From a checkpoint of a small mixture-of-experts model trained on Wikipedia: 64 GELU neurons an expert, 4155 steps.
Below are experts of layer 3 (counted from 0) of a mixture-of-experts language model. Rows are named router (the router's row for the expert), down (a neuron's output weights, with its number) and show model dimensions 240-279. Each number is 500 + 40 x the weight over its row's rms, rounded and kept within 0 to 999. Numbers have three digits each.
After each expert's rows: a language model's description of what the expert responds to. This comes from a sample of Wikipedia text that the model never trained on.

# expert 19
router:489459530499496463529415481549531529556473527510541558466477517481531503506502486490471472435494479524443410452493499497
down0:444470417485469475482495501538468562435490465466549505439471529467544497519486493521503492465469493470551483524561502508
down1:486489570544513469449522480507492431510511483538558450472449484613528490451479473496448514554535531467512470506514492536
down2:494493430541503544514505447544528525565511481500488508483508486525551500496526481544554493482471492553509481471439567453
down3:523443527456487503519455522497503481501558533453486528434500448600593482477491501478516475424499459508534491510433514488
down4:498502504354499479461432477551508529513578509552558477490499487491413524545525448463456520502441518458513502454467549518
down5:560536467453508510485545539496538484452483550533537546559557515474449538508516497561494479535531449456482449463541472521
down6:446479540466523515487464549483463446577533452481466444570528504520530450454494576452513502519481523504502529563577507453
down7:557514595441510570485487463489476484482493522492482481473578488467484541542415519490511528566381521489553467461465485530
down8:497493529523548520564524455428557495482437488487511458539526495450544482523518501491459496585567526510477534444542506412
down9:520489493521483513554469537486509507557503522532464511530510479456467554427518611523518548464565473490532489505461514502
down10:473457490470463386502530520508572502508552520444491434493475538461525505455510505535542523474483494431502475484506508464
down11:486512489426478456426520510477426538492490466477463513528438505507460493527457571514491485483532508579513569514494517508
down12:532497494462515524391564540530531540505497525506519524466520460487488555465491633520530559488522491496523465548536541444
down13:541519499451486563530459480539493446555549514533488415527542504564528561408487517473534546514502455475502554548450465499
down14:540479539569397483360568511520529547461561459562510528505565438511491520551480481523496466509476467472503429500503503503
down15:494451488441465481442539428504538547494479478461456499568534494498459557476498556535609558512586490436467472470520488521
down16:487518409502516483527475472535520414480501488489414494522483530471500477542524494422498479518508461448538529525440436534
down17:486498472519505435410475511525479474556534532495487518545515527515438470485607456506489563485533471537441492540491463548
down18:524505459485529499587544454544442508578576564441444528547519479432448463495468470531475501537536500552544533486427508519
down19:441492478492433526463564488450524482475517417490505547505582466506459557418494485535497501561547563544474459497585524507
down20:528475517496569496545556539582549516480422518506576480538521437555516484676506553515479544461454473485480562523521497507
down21:521486365465483524560551512549477541561525533477536480469468450488467542392458467503485555526536467477473458524478488474
down22:496503441479452506556460429479508531521456471519524528449517491523539413409491500483561521506495479500478563474450483480
What it handles: Name-initial capitals. Single capital letters and the piece right after them starting surnames and names in sports tables and lists, like H-r-batý, O'H-an-lon.

# expert 63
router:526501563504514544559515491524460526496390516556499491568508458490509535476477470437428497509475529528487462520497429559
down0:439527543511511478610506517505587449540485455522461523477532441522552505478534488515470532489508470504494508574479452527
down1:451472523469483507458512540498521463488537476599540526518493545541482500514466440487470467568504486420453491474562534498
down2:471436510448450480493596510503552464510505443515467557549463486584535443566532588523488484511495455474484439523475496491
down3:554475490523457483427484499550389470473484487487491485506475523493462535509545565592444549489494484462488477543410535455
down4:460469476478511461511548545455476503505516530574478534469522461588470466495461573432501555473565501496456478457486499591
down5:529519546515488522505477488454454481449478483468405501531511543477473461534465465498531487553548506500464533481527494546
down6:507477483533510510450425486507496535452562506495442490510478414459563477538491472458567527548498526511486500520457488560
down7:469502517522439476414476475524448438458590490526562614515606458434533493560491464429508525501526461498479498549566537532
down8:507434525523519504374498482502524494566511392499517518450514440548488458512448530480514595504515459526511479434487550515
down9:479558446500462506584474415495550519577457475484500507528474488517458495490536462488469511497444549445577530552575494564
down10:518497559487484487421536512475530488510574474468514530522448479480465569503532485517486439545439511539483479542535511414
down11:418501459495503496541510466478496506532491493551502441495535544542489418523504505517428544479524453466422501544536524536
down12:472470461559501516524496488462605438465504469470488503516542511486438593493509482417538559476481504490483441467463542541
down13:501458489449470479497497507530470476537481560523517516527464491508526488444497573548474515502517569415480546525542466523
down14:486500474438456445533467489498482413483472502581445449520501527444544494536466507485453481457490514617525522529508507528
down15:479439500491545484459472478528539463486500479439527471482517526513466533516450591454593500473554572553500565515500463486
down16:469526493459545557547509486463497525461508466500509606493485592477449538584448538511506431429445461436483543500487494433
down17:456468582428506521624449514496571480513487522448461512511480420488450496514508428429474454519483556529534430418470508500
down18:506424496488451508476524507458515537562495480534428493513486469548498489538535602495523506569501463526497449525493500439
down19:519479458445459494508515457445473509539537469565528501520450527519488482509527528562503460483504462525516407454438565563
down20:501444505526534538467506531490482562490479497480564458531530434418506526560512573454528459534500418540430451516485528514
down21:444487550490474501248516487478506500512576525511448464529480504501458517505509516485542474517469494554452503525454464428
down22:456418439509454433500532475573420478489516483516490521453480541474560512466464535558500493543406396468534459564458486493
What it handles: Table cell starts. Tokens starting table cells or lines after a pipe or colon, such as G in GF, He, She, section headings, and capitals in names.

# expert 12
router:373493515392500461464495458600564479552555504528501549504387547484540447524414471462531451490530534484437500523495449497
down0:554457492480515470459525505518576516425391534575486506499479448555472540544564481415553515517604575517449483584568525484
down1:540594491520497467501521500455501477531526521436530476476523482531464489520471554427429582543522529517475603495533504485
down2:511492494545533491502526463481574542439542441478513520503466395455547494524446550501504525552503565478546442523515480515
down3:489438449508529535570441552543450548479497455532565500478550513526580457441522525491466526484479472506449451516500483429
down4:459503543539506532422541435489483557534641504520532524490480474511481521547524499552512588510481508465441450481472466482
down5:483558491513527453485517459449503483549508549487435542513605518548506503497520531447536452541454542510519459478467506508
down6:533511515519521504461549493451459523489520547483494509497453471469483560445448509546486559478483534511517473505528437518
down7:527478464533471487529538551518413526358526498517518449477515466545519495504495526436492512496455521440478455495440606514
down8:453571544489453574501506527545493429457490567500479428496519472473553516505497531508500483506538500441540458507540521489
down9:428519510428502485470482479503383480474550534465477455477449450561576473492476462496562516500535494523448498516539420592
down10:455435520520477460575463465517490579517495449606490429523467510566481481494524468519493511470451485509568552645456482436
down11:519486516472499463491459548495583419476529454440486525542471484520472537397442529513512565536503589524527453541455499515
down12:541458481510504483486518596477527551584442501507463553529442439453477516492434422549467564466516428492502467420502422527
down13:524498614497572500550526529479562524527459547537490468527486511603493493452568508549574466563559512505518573452501503474
down14:477556530499504551469467471484489542581566460546473490510483482560516527475510507571518503488563521507551457518490473477
down15:462507432434483547522497487491459471512527488487513507497490484452470507489486486596451492464488507557474485532464503480
down16:459466457515522523493519531557460586378450490514538493486533444499514513507499555503441455494494483479500492434538491464
down17:450542469545490519453518545465504524520473504456475497482509445430596568545562513467511527455471446493496447448511482477
down18:573434495515516519372537505567469565485495467481544462505483528546504489575529471509499436563466494543450456512496511541
down19:477504436516515542461500574522550497527541459542535517595541569418529580447436472545407513505486515418387444411549490563
down20:479515451577518507513491450514531478498487415465432445541488421469484450530488483520482537418443506481488490577451501507
down21:500560509516505610501519545445559456476501495491475512493544446473452448519445489471506564507523577437505481538474546503
down22:479454515472490460506481378473461511500542563516461532485479560502481487555479527504552510479434450498536460529532463482
What it handles: Agent-noun suffixes. Suffixes forming nouns for people and professions, mostly -ers, -ists, -s, as in econom-ists, cricket-ers, teacher-s, Writ-ers; also occupation words like politician, actor.

# expert 39
router:469479429471474531528457518498518554490458543492547489503503466472501500548564493511424493490519532469524488503484439483
down0:493499462509466506526541483578483535451513584508437500531532555532477487484455626488492488509490489483549524479482474479
down1:445527502564538479500488496458507541538462497469447594537438467458503559470568488406454478455445569445410515448577483479
down2:470495527520489526505516522540424466487494399473476484486489572463543434474480473530439447527432510535434515491457489456
down3:571527564523503469470497524517538476450442520404551479578534532462452467494501479546491534448497572470450415516432432566
down4:526410493575452542423402540480532418521489502577439446414541508483482520445418488479525523483481512517511520566541456545
down5:454438594470477511547518486481550505546496482537476493574470465567497496521475434555486521499564526502551498551583499519
down6:516463466528474491496464602517462531502507459448439415461488469605476482429473467525519490508547490553544512452489528493
down7:469527572488546546541443566493515467422484502588540481554498477492456514440537405528406529508485591539503509527563478503
down8:514520453491454528465480507556479492499548562510454492479505517473367470545505544494432399468557524497435465495568499459
down9:496511455502511411473467484461481517491485421469463519488466491460545456494442578489549492431513501401458512525527524584
down10:496538428564506479506474489499562501414556521423487503594566454399502465471490496490510474575519437487513574514522472512
down11:525488521568455457555516541453458437461507437571472484542511536457476441517462493477561597535521476419515506456404537420
down12:441428466555539516553504456516519554479586499498495505463451508497397453460509537489531518508508494585482504498523519445
down13:480395491453493499484511490460489456538582479556502503477505515452443491553457436520489539491484452496531484416475483431
down14:460489528524581532533483521411496522490586385490498497475500540436537516518490480489482542471473431498549525545450490483
down15:503457543471576505538498520478439519489454487470484468499565638535491525532464400523541483456454470432463522496509453520
down16:463526495509506466566518395513477450516534490525553486489572443461499414452462373493456503504547461494446511448498433497
down17:509532495529484606581485500434547469512477448495480496512457512463570464414503494490526520564511477459479503496507529435
down18:549450558504464486512506549514450459512496494435499462542489504448502526482530484599498555540565560475401511493447490433
down19:529454535607509539490525482501466483538469569467489506455465454476513532540456488549446559566481467542469475559519535531
down20:511541477526525470500482453443549486419478545487593519420508486553518476526535529582486500482483530472492541510506518448
down21:454515489489528474480592482467546516435529483552461550490505503495485523543540462464454501525457637501512501489503465477
down22:531440385540510466404447496497556505566537486505488489495512499526511490540517514460452469548387529476547503497508446486
What it handles: Word endings after f. Later word pieces, often after an initial f, such as umb in fumble, ram in framework, elt in felt, in sports statistics and reviews.

# expert 58
router:432466538485468476471494529496577540509483519532508482497505497477462523511503475458520469471516596427449527516444493473
down0:456506481459488479574445544483497522559461461419552472520485598520431519485538478469535509501419444457563526469466545524
down1:502486501524493500394520525442512549499504464487482402512528452474489520493500427457507505528551508566512494467450500598
down2:441586504505491518562511535492534431556464532528567459520449556496475579482480487517552549503446517516590555491521516490
down3:533463531509440494509541436486506483498474601520567451438513476461439526503467486525445502542441506505479426467490549447
down4:628509488467506537579551451583496528536458531493423593505445491446518510435454484558485470449498461467517444512417507452
down5:504464451466522484425425505485535523556545488350508506479503487466525530517500435506533464464578523532505558496468508543
down6:604434503569490560556482469487455472497430479447427496456481457522435498501525437448495548558485519456499491542482564466
down7:505514481524474425455440494566492578550523490511460465461530466489498553505504514513493516527457475489507508545483513538
down8:531523488474441452483438545480489512474509531444498435478576531472465503554397436506491597502495520509475447452473541574
down9:554499460544491466560484555546430474560519485438557517595536454550477431435474449444465501515509504463512476517452490422
down10:490513543503473480493486438516478530451502528500508496479469531538520512461498542455466495514555437473435409465521463480
down11:513440458514497515257510534566539482477540503465461503436432399545538536580521496470520479465498487523451469517505528470
down12:517449533394528478457464503481495432471536505523451485510573557408530458512497544555470542510557498554498522491552480531
down13:449528542562456452544533528459481534480573482474475452463524516520487500542500523498521502587484518476484501425511479474
down14:520534501468529484492492469470514510548577465579463496436475518525455523515490452490561528476588505447471486532503458472
down15:539482475577528565481529517422505439475538479513490525509466496477531409583542525409530534529506558492497447561490532525
down16:539477467540487509516503445525514418461517531539478538544487449532489490537442496525486552426455529536568470499551529467
down17:463468621519534483575483516466513474497487550623447523518436554503551550517449479552535506488468538491498534464514488518
down18:469530461527497510498525499520469531575453463510467522494500516499562515450549507520532557553516409513566502561462502489
down19:461494559528469503583510444494456507539507512505487543450444481471551595421477475513502501472448432554519469491474533485
down20:554514486478534568539462500571528393460522548499415493439503470507559579556457518495490473501540503441512510504557459504
down21:501468487527507478551473483460519424520551489471478477400543601404496477438463508504482502463596535464533498552552477494
down22:560490532488481493563527451540471481521538453437432527495513567507535530418505524494585471533517487497567561433473494537
What it handles: Second part of compounds. Consonant pieces starting the second part of compound words, such as hand-b-ook, post-c-ards, Weight-l-ifting, and year numbers like 991.

# expert 6
router:492526463507458475518512477489486528501409548536573522514491500475508470558442477563554477508535528457480456500496522457
down0:472538581540498486489517519530439520530471514517558493518475527465591535482490478517496467510461483494521520493528515500
down1:549467501493474568543542521462551486516481455501500460528472491523553452454492473452498405485500480493549460489552510481
down2:530446507452520517478511483456523473520518499478471479547459533503437471462476555558489544447447455513576508474487384529
down3:464438501546521500428521491493557578481533475540463474581511392501581442567525541507458491511538542540527483539597544483
down4:538549567497546483582517507491560480504520506614497524495435520455541451491533468511480588530460516539601492557508484506
down5:544464470503481530583457493454441498457507506514482473477518608551522526480466534516489514481443559493480493540476507486
down6:489551443473558477470563498462529405457428439523392476471543508491489523507460392439542474481504506434544518448455521491
down7:533500460469449518511474412464465502510497481542513556526534499549402418502451505492507490443451491502438506467496534550
down8:558467419542506426469459508582498506513589488549434520483392454538481527521502511459484513514505400434493496502530546549
down9:527513573484506515639550541498550486461537414499536480506524446469480541496503487494565504508523551484519489443552463523
down10:470508488426478476509510481433565525465486538504441466544457551560496461519498532546417525466452524532513506472461539572
down11:436599472501473487503507483516380485466501520531507500488460479492515522476513413529484487523635418509562544397491502568
down12:527460510512522447538546551511503473553477472442528476482513517534525526513518528553536527481512567498611532418474525469
down13:562506525477501505409533502501478447540508471483487433533519510450505472583505531538480523438503512465515484544456532525
down14:578514524423471442468517447508569575428578487508521520493503515568464463455541459470491521540510487442501453535565506483
down15:464566513544485538516550494512462477526528470485433483462471515488534469512487546485438491490511414486432521581468509437
down16:520537457546534491469498434423482568531467559496534437433517511559579527435464465537506441430495552478532490505428491476
down17:495525504500496513498495378530541497509473541486487421425542541542487532514556541533505550491512500493472529498540550521
down18:485579484505494506424568537497520503505505527528457491413563470502559454523483438474438483433545549477512492466479586438
down19:474461513484408492526502486564494516515487532409487555474501497460421504537524533504478487523476522540542528519535514514
down20:429483494453497474505466502615520480543541489528503446486526517601468440492464507489508536512488484520481457483528481504
down21:543481574499521521559507480506439495491490469499574505503558531544492514559484535511486488499471554426480473522526423508
down22:542547529570534497537523525547460499505547468454508464461508540470530475504442570568481492520537476505512538505494433500
What it handles: Verb-stem endings. Endings finishing verbs and nouns split mid-stem, mostly Latinate verbs in -ate, as in implic-ate, incorpor-ates, stimul-ates, consist-ing of.

# expert 44
router:502498502468454517546550419489512504459479520479518472549458536478506529594523500494498462472513485459504376503478472493
down0:454501563539516488538550527475498526463481489447392483512492489499489471476540446515532528528447518530527528480503505511
down1:414503474481487516531522528460450575443572483438480490442542541564534532492509464516459488431562518560465552480456480423
down2:555517465442456528488518473554447514462426587473544461475477552508507562516489533589514524464492521513521493403473544500
down3:458565482342450546492498494535475481483550459525482500544480485515472463494470486503544545409516522568456541432471497451
down4:439554464521487384522499518460482476573494533525525468492523508546492494491537501506495529438435464484462486515500485519
down5:497455507539466518485504435494480466474509479468475430568538437407518471456508507463473528528552569542470487534547450482
down6:533441459521509470467465441471488476456483550483549557449523508453440454558477579512551524478490461546446453432480525529
down7:472495526532454470516482495534469498601443441515411547440472513500464518518504467541498501536457487525550521416499484514
down8:465494459590494536595409480511562465468564468522510485537488534470531512421494498469543546497487504472414477484484500540
down9:482458502452531493483527461459489479448474434472518511524493535493483514564486514430461495472514527470468506455562489458
down10:543461518559515521398550472455545528439539493514474582478491507530538453515512526472506507449492459408504522436523503538
down11:516510449519538477503487561529593488509530501524569474509566462519502498546515507512450474445427505423419413515461545437
down12:467484474505487559546498484527561479508507447489465456502509472521478473535501511536446493498540545506599556583493492451
down13:517454476496487481530484502522402576574468478431602446503502571549500539535498481525527499524483497570493504533458481520
down14:484485572466531462426520561456509558445453521530514467512453463560491520531521552471529532472516460444508527528551411539
down15:522453589501464462606502485525488583493500518489558551481562575554495556527493508454497507476549512495518498508497479540
down16:514545543529555471466475402493536425481434525529528549525465497481478415525500574427546507478467495485436513530519528508
down17:534530513602524507530477495498498463473582425567558453512504479448465494416495434395555454543496474526482466468452517531
down18:507415568530602545507473490550492508494520521510455515522502497502415459517458437518564509471438503526434467602534470490
down19:462515437398523518492523535527450512463503488475506556517542586503467499528466443426495507549494483498561555485440502449
down20:577522480563550434478510551466483514521499472417537511495574549473541584493475484530545500504413492441484443445448548400
down21:518526486499454495467496517499540495485507482496430447460431516518458471561500481541545474521506552524496591471498542477
down22:470498520491482491399481523482439427433524480550470433427493508518553504494510494483476602481500492471502455524572432506
What it handles: Word-ending syllables. Closing syllable pieces after short starts like pl, m, s, f, such as pl-ains, m-all, s-ell, col-umn, p-oll-ed.

# expert 11
router:452531457474446541483524517550460500486391536555536461480507501466580525531524477514475447571504504468577517527481456440
down0:454506513518479439539516512529559500534442443500482445547504535548509467464525580421453499502474543502501537450472478501
down1:488436502479562536533477464432521478531410498475501462445480490607442510527449516497457525502437440468511518577504517498
down2:410529557521544530428589510495469526552469484510460566427470549507522544481536466493469595451488547491446443533481488502
down3:531501522493474515537488450478456406597522495481551452487563456471548489498389496615514444487441486463493516510489491513
down4:525535514495567516370496541524532554585499427476490522555441495564452570507496514478536411528464520484473487507456496484
down5:388507448513491554564509436522496480501474484509476507508459543569466457529441508443466473512420516462514486521466535522
down6:485470521485539591497475545522508470379540550471484549480446498473519535461516518522522521510537526567467421463504504476
down7:490474493452535433557522472522483505555519552561490484455514459538497501441553477569528546545530585529518496495512493538
down8:484510453514505419566539494405466515416438503464421452504522474512501523493511566506583497460463550447542475445495545547
down9:463518420524499469504472503452608500475489497497497567439466500546500516471465509521516508574499470440496512551458512503
down10:481479485501480408524482432499491508365495543426549539550492494546519421527495509534465489498486556498503501550513497545
down11:448507391566526455415520569492476525482514502524439451465489569451475450551496495484466481540506445516487446541523506470
down12:524469470527514486427505526483475489554459560481500491478576504435503512495515466526478539557511453479463547490510472437
down13:526478494525489455467507547514509521512512547501516468522533516467477457461495516436568493471499529525528535474510418524
down14:481484552540506546456537577516498480501526534529473450537567478531530474586495565483475504535583542545462475405543497489
down15:453485555493538489423508428412550518514466432546527472536462546468490526571488452522479539436422472595485501525481498521
down16:591410569515482490424506474459474473444480483555494480462500490460473531494544437431537487498456507486521517453461507464
down17:578476447518443460545572526476505502565519531495562488566503469451500515473527558492480525432486533526429564521488440517
down18:537505459504522427394480556562465559484484598488552460462475490468547561526408532514530496472470486486496495506490479523
down19:496487487507506412451514445509532471495452500454447485510526457430423500505429489488413515521430514467511493513542562544
down20:492517500504538481464510489486406506475510503526532420586545562465516529444492474542529430560539550496482452483502552503
down21:519532499511488528503457378416506508553533495459546455541432467518478533499508397533449462536500563542446449517484467544
down22:502580509463522520474487518521537479427498439543555579467536503478505475502496530542465587537514511506632575513428607495
What it handles: Word-ending suffixes. Suffix pieces that finish a word, such as -s, -ing, -ation, -ive, -ary, plus some numbers and years like 1930s.

# expert 21
router:513426549477514542546508471570462540551459529508511502497466588461538529476567465448401484421497551513426523510510473539
down0:545476483439542528527516486520408445504492428488532488455482473565477457485483455496480553517548428490492529484442540483
down1:471471515505518545586511486487522537537457577463485442521497509556582452503454486529565450518431519560476527588508521486
down2:464549466474567411553595541485529472470479501564520485490551537483535489529520455528467506467517470483516446556516479606
down3:513500586541519487424574494501463556548492434503515464466464528503487512496535516479541546534519468483462464529448499516
down4:478503500491512546591492463513503457569471483503501514546494447601534524493460453511459580462497455453461511511471463594
down5:527529457547496486494485498538496453504425591527502510491545505540507504494495569482506439505443495540515529461470522439
down6:508520553547481593472502484403482454546582504498518490509506462462576402507549488537481530502486445578504481486397484485
down7:589478575484392497538542528458451512430485513506612529485540515479529524492496471521537490553501543495439442508472454430
down8:514440488556493563523481479552529446495536576526459535508496501584457474477462517527464606508504501526474539458476474480
down9:476519523504530448504462579503526496550449513529541459478523612536521513545512505511428424524447508421450579441534534432
down10:476489538542471429472383461528533484499521490537472455578504489467483484485465490543477542551470529462451475533504517486
down11:488509425504507547398483582531494558489525588525423475556486522465529478473542578464513488531500468423490508533552476508
down12:482415584437490451455503540433489532442512483444496551477466524528539534548474530533458536460455497529504482460498575520
down13:416554451488460453558510473488503530421524486483516461588499552509582487517480520542523508518539536493517508524533546491
down14:450515519483524510460541525454441468451575527506473380521513491508516525554507541552471538530508415460535457489529477472
down15:434529550496594432352478483540510493480497501516503541536457552464526481429478491496546578462587448511508531572529534546
down16:506563485511521420541468553466515451543465461490529488533500512487497414507457487514610490504471443531470455509530513482
down17:505466487462499496517472431501507569514492460499510476493493523421485534539477476483458534508499581522507478533454467549
down18:556560486533458472445434486453525569561498507451470548488555499448547495510484555517467496477496599395438430473467397523
down19:446533455531491498473558523447478494490493470456562506528603471505525476428485465460540521461440500546506497492492489462
down20:454509465552472482515507496477500510452513492480506564459492465480486496447484466524511482509555554505482505480569505509
down21:551515472408520454599457485523473459485398439479488505492462477447431511596483461493519519442421527546513506455491492501
down22:525522537473492540523535388515478531548456444494416440493482458481444469461542505535448517563451467538559490544427510477
What it handles: Name pieces after capitals. Pieces right after a capital letter, especially in personal names, such as at in Patrick or Fitzpatrick, em in Female, plus odd byte tokens.

# expert 62
router:496570502468472476457566456482528519462558535503537428566487472430525529544497529514447469478498536484523505494518481527
down0:467487496531595536509485475479410486520502479450537502488480487528504472423580514458535511478556496440462486445488480514
down1:558457531508514546477537471484445474542529561574470438430520537497519476511530445483478483519477457519464459495468538524
down2:502533468464480529503462454611489512515445539482442479570477432580484489524493475527556583485488411506439551513373498521
down3:486482497486510438395435477442584564459510425515526397543459502530520413507552431506446480503489487524524439545499532460
down4:528486547554572527532482520496448539542488415544533505506456453471467464501494474480478532441483515451586568462516492526
down5:467409419536461500436485455512538468430483404478585486452426585480483461541531508497496444506449477467504459449493488490
down6:481542535554487472503473462507510558497453517456514520539594447487457582522495407529471519508495485519453503511472526450
down7:517483504441457490519482471480458492457501528531504497544525551402495489566506473530452416482599493542451484505464580538
down8:466473520473550507590525451538497541442515517568415469484397547538480506413505513524531477513493433558531463451503509478
down9:530528503483539506443536501589544445526572539532510509462499459491473566490476499491498521419547482478610544450496490484
down10:426430481579495568476494508528503497504513446503499457444487483582534484509523559524516468498484478477473488460561530488
down11:482531501514464441461478479531418462495495496464486480463473555532531491532515419413544503491472513499500527493396522512
down12:639533524445446547560505441509436475485499537536579528478507522507507496521431537530504520491493456512430495515461483492
down13:529477483547456488481554498441567476426526520516517518408586516474478510565450517532497587505506501466392527461465529541
down14:542478606505491515524497475510487457606495501442472516430544489486485488457522510504491420505475527493500486498444471487
down15:496459523508560445377442527538505511474538497486453510544463482474549532489507559556469518549501506396437475508571416480
down16:445569511516513493540451575558500508505480518464513470486544497492488546482455563515495540612568446425497548552499477508
down17:441510532538474511566574505441585482558567526457467465541496542494523542423531510496481495533481540530608455546502553489
down18:477488519487510452515482503477545530454478564527444538577468497469513446434417581379510524432528427539574543483415546468
down19:437536537513482442319551563463533560487597481483478501510484453479471521469548525502500495488457510436425531507495488500
down20:558491538447480426488510460528484520494492521491443533476476512442552448464471569496498525436476508549516537505537466537
down21:535561545499508447496499510479531510443533449466486509514493490511523455530467518480480524494437460588512441438450473503
down22:483515480564528500506513516497547546552489492436528473523548525526502561513504475556520521509498519496455472558502490560
What it handles: Consonant pieces in words. Single consonant pieces like g, f, p, b, t inside or starting words, such as Bud-g-et, tra-ff-icking, mc-g, plus section headers like ==B.

# expert 33
router:452507489420478489481535536522523493502560537534531471517533514489491485514515533488411470557552528516490529545493486485
down0:483482544517475494606416550504447519515451507472510544565485473514474542513441553549495515488485553500522505528505477496
down1:530535570516530495511502509506488537524523460585581417517544445462478533455444559461539543521538484475530520470526530538
down2:508515504484563547488491486455537561470499549514531518481521432553438450511510471515386507516556496472498492490435537468
down3:500626540527472565470477460470440542539500475503390537472533426478582534532541535517522488493462427543483564574513452498
down4:520474522453509448538468530430470498476490468461544451507496574548449536434481480515480449410446548529533437484498537489
down5:517528449531427500636551504554526476489500484517529545484562561494576540504451508486576535502495522530508477545490527568
down6:511605512522498599421547479479412497490483534430488546407528387528444516541550437548544471526511452490546517528521503487
down7:470506514446483552561512389562417518404482544474517497496523570583476434471494478449543461465536526466536477504544330537
down8:567554456510510514501521491472493601547496561431497564522479457498504495515479541573510492471473503517492498491506518415
down9:490525431443561465450499447535504444538504480461504436486442484485505477497500477507433502463504532466500465547610488550
down10:528471508459507511490413515552551557443448477491506542492477525525479517483566480531537470515582492503590538568567489528
down11:409491524502527571526500542517511489480522531471478548454512452498550577518469521541568482598448503441418547513579502541
down12:478502482516500504394489508548560493515488506466476535540510448507536451533489464531510484494493517493502502527561439427
down13:461407522447498495472496464470554527498449417549456454471519462477491512424471479530496398555473503450428475593528509538
down14:499574540493486449495509530513442499594596522423516489428578492541498447476450596483464544473533532534533486518505520492
down15:457424439476515530582451503530531521554521456463477543613484486454536531512507462519444493533532504432507491497458513514
down16:536479445467537495499485546521501462527515470491491506537442540498512500497508500553485538555509494464552479501571490531
down17:528440486544510555516497460435532480528534518430427626453505442484486446620521429519485523476551535510454514427450441479
down18:520520372458536493488491510422469509549498500545433463495524504530515520490502530466509502481536413432496426507535457554
down19:466521473549467468575454543589524504531624528516474535449499470491521571569578482528491500549471540419502482534501448492
down20:514561554511476470461490487498541492539505459569520469531477483464413461490421511450510468465457455484522549536480526478
down21:511469518422506477417554546504491518551480455553394458473505531563499457575509449421471540547412499535478574476442515428
down22:430532519486464429402516519504407523451514459481449499485416497571505547546488431530525496546469447466493499522509512552
What it handles: Pieces of personal names. Later pieces of personal names and titles in credits and lists, such as ear in Dear, ow in Dowling, ing in Domingo, ter in Patterson.

# expert 18
router:490505525451509474514566433449499547438545547507547487527519482429499478561510476548511474460537532497471469485445462504
down0:520479547455473477429391494442474494514418527511505518513463549533556505503453571509476547447461462510513568423481513500
down1:543456463529452508517507493460459539508534480468498461515523513504520542445457522501535514468501512509513480513406479513
down2:513496538547557510433507506490520524453536528526402456502517446515569520509500505504471456508539475472424525483539544529
down3:464479492509510482525506521547516475579545492510486524516535462574521467510524511468559505516511561492443399561450458489
down4:539479516523477520593547531402531502501457482437521539479445494504445477509507458505480473427469448495465487488472467484
down5:509463514576489558492428527497521447478496455488459492517518492518516496548557470451497509491508497514446547482547473408
down6:482506480468505419471493572511541522499527494575487561496491564518597515446542514477517478477487434505540405416483494551
down7:472527500504488389549537438520473496462458481490508498503480535488530431491506453471454540504512501574520516532526545478
down8:518520481523395456504477603511537429442536490508443486486515464492538588473467538521443511495412564461477523504469441493
down9:498534527428525436513563524495553515502506497456530528517462494492472452513566511550517474632525496560527539483476488535
down10:500561492464515420543417459519552431466469472413503556459549519489495496524494543497448540536498450452506520513484414500
down11:445484476516481547357540476510451507496586523514493519543503518447501532551504520419481516543574494463429467546588452454
down12:543474499503482482540413506544568476431452551535479448489419542463538530497517506540547538483513493560530525595556509469
down13:441501489524502524460434474513516461432517511484518547476571479499535518532506473461550538470460512499481530529430558485
down14:586535533511526496493541488449481419466509458471468543434458486523498591462468577525531525532486493466549507484546555490
down15:555535489570496464470500493560524545421440525500500516506580525477504479495502493526484498436547542446468502524474450417
down16:516505549470535485537493519520411549502540541462582529547456525446453508456503470492477453467482524439440430518580467483
down17:526462580493563519470492486487496462509575401548483510503592527572601518453502475500534380457507491579462512565484482601
down18:429546496480482510600500512484418478488492499490490457412459580510511422531494542496428472454501479509493535525523573519
down19:552637495522579478544513485498482471472388525511447482555485489467515500508537405545494578531473522490551444512509533484
down20:400453466493521433534559570481516460518538534416444425505523516497521484537459511549523476466500534475513529476514516453
down21:526510517462533436485534504403561459529515490483493517447431564455521490449521470484453475506596518450441478440461578450
down22:458444515507426483528528446538471532542554468436460470486482484467532525496510621494560509479527554556487469482514463520
What it handles: Name-initial capitals. Capital letters starting a proper name after a hyphen, comma, quote or parenthesis, as in anti-Jewish, Ryan-James, (Royalist), Russia, Jaysh.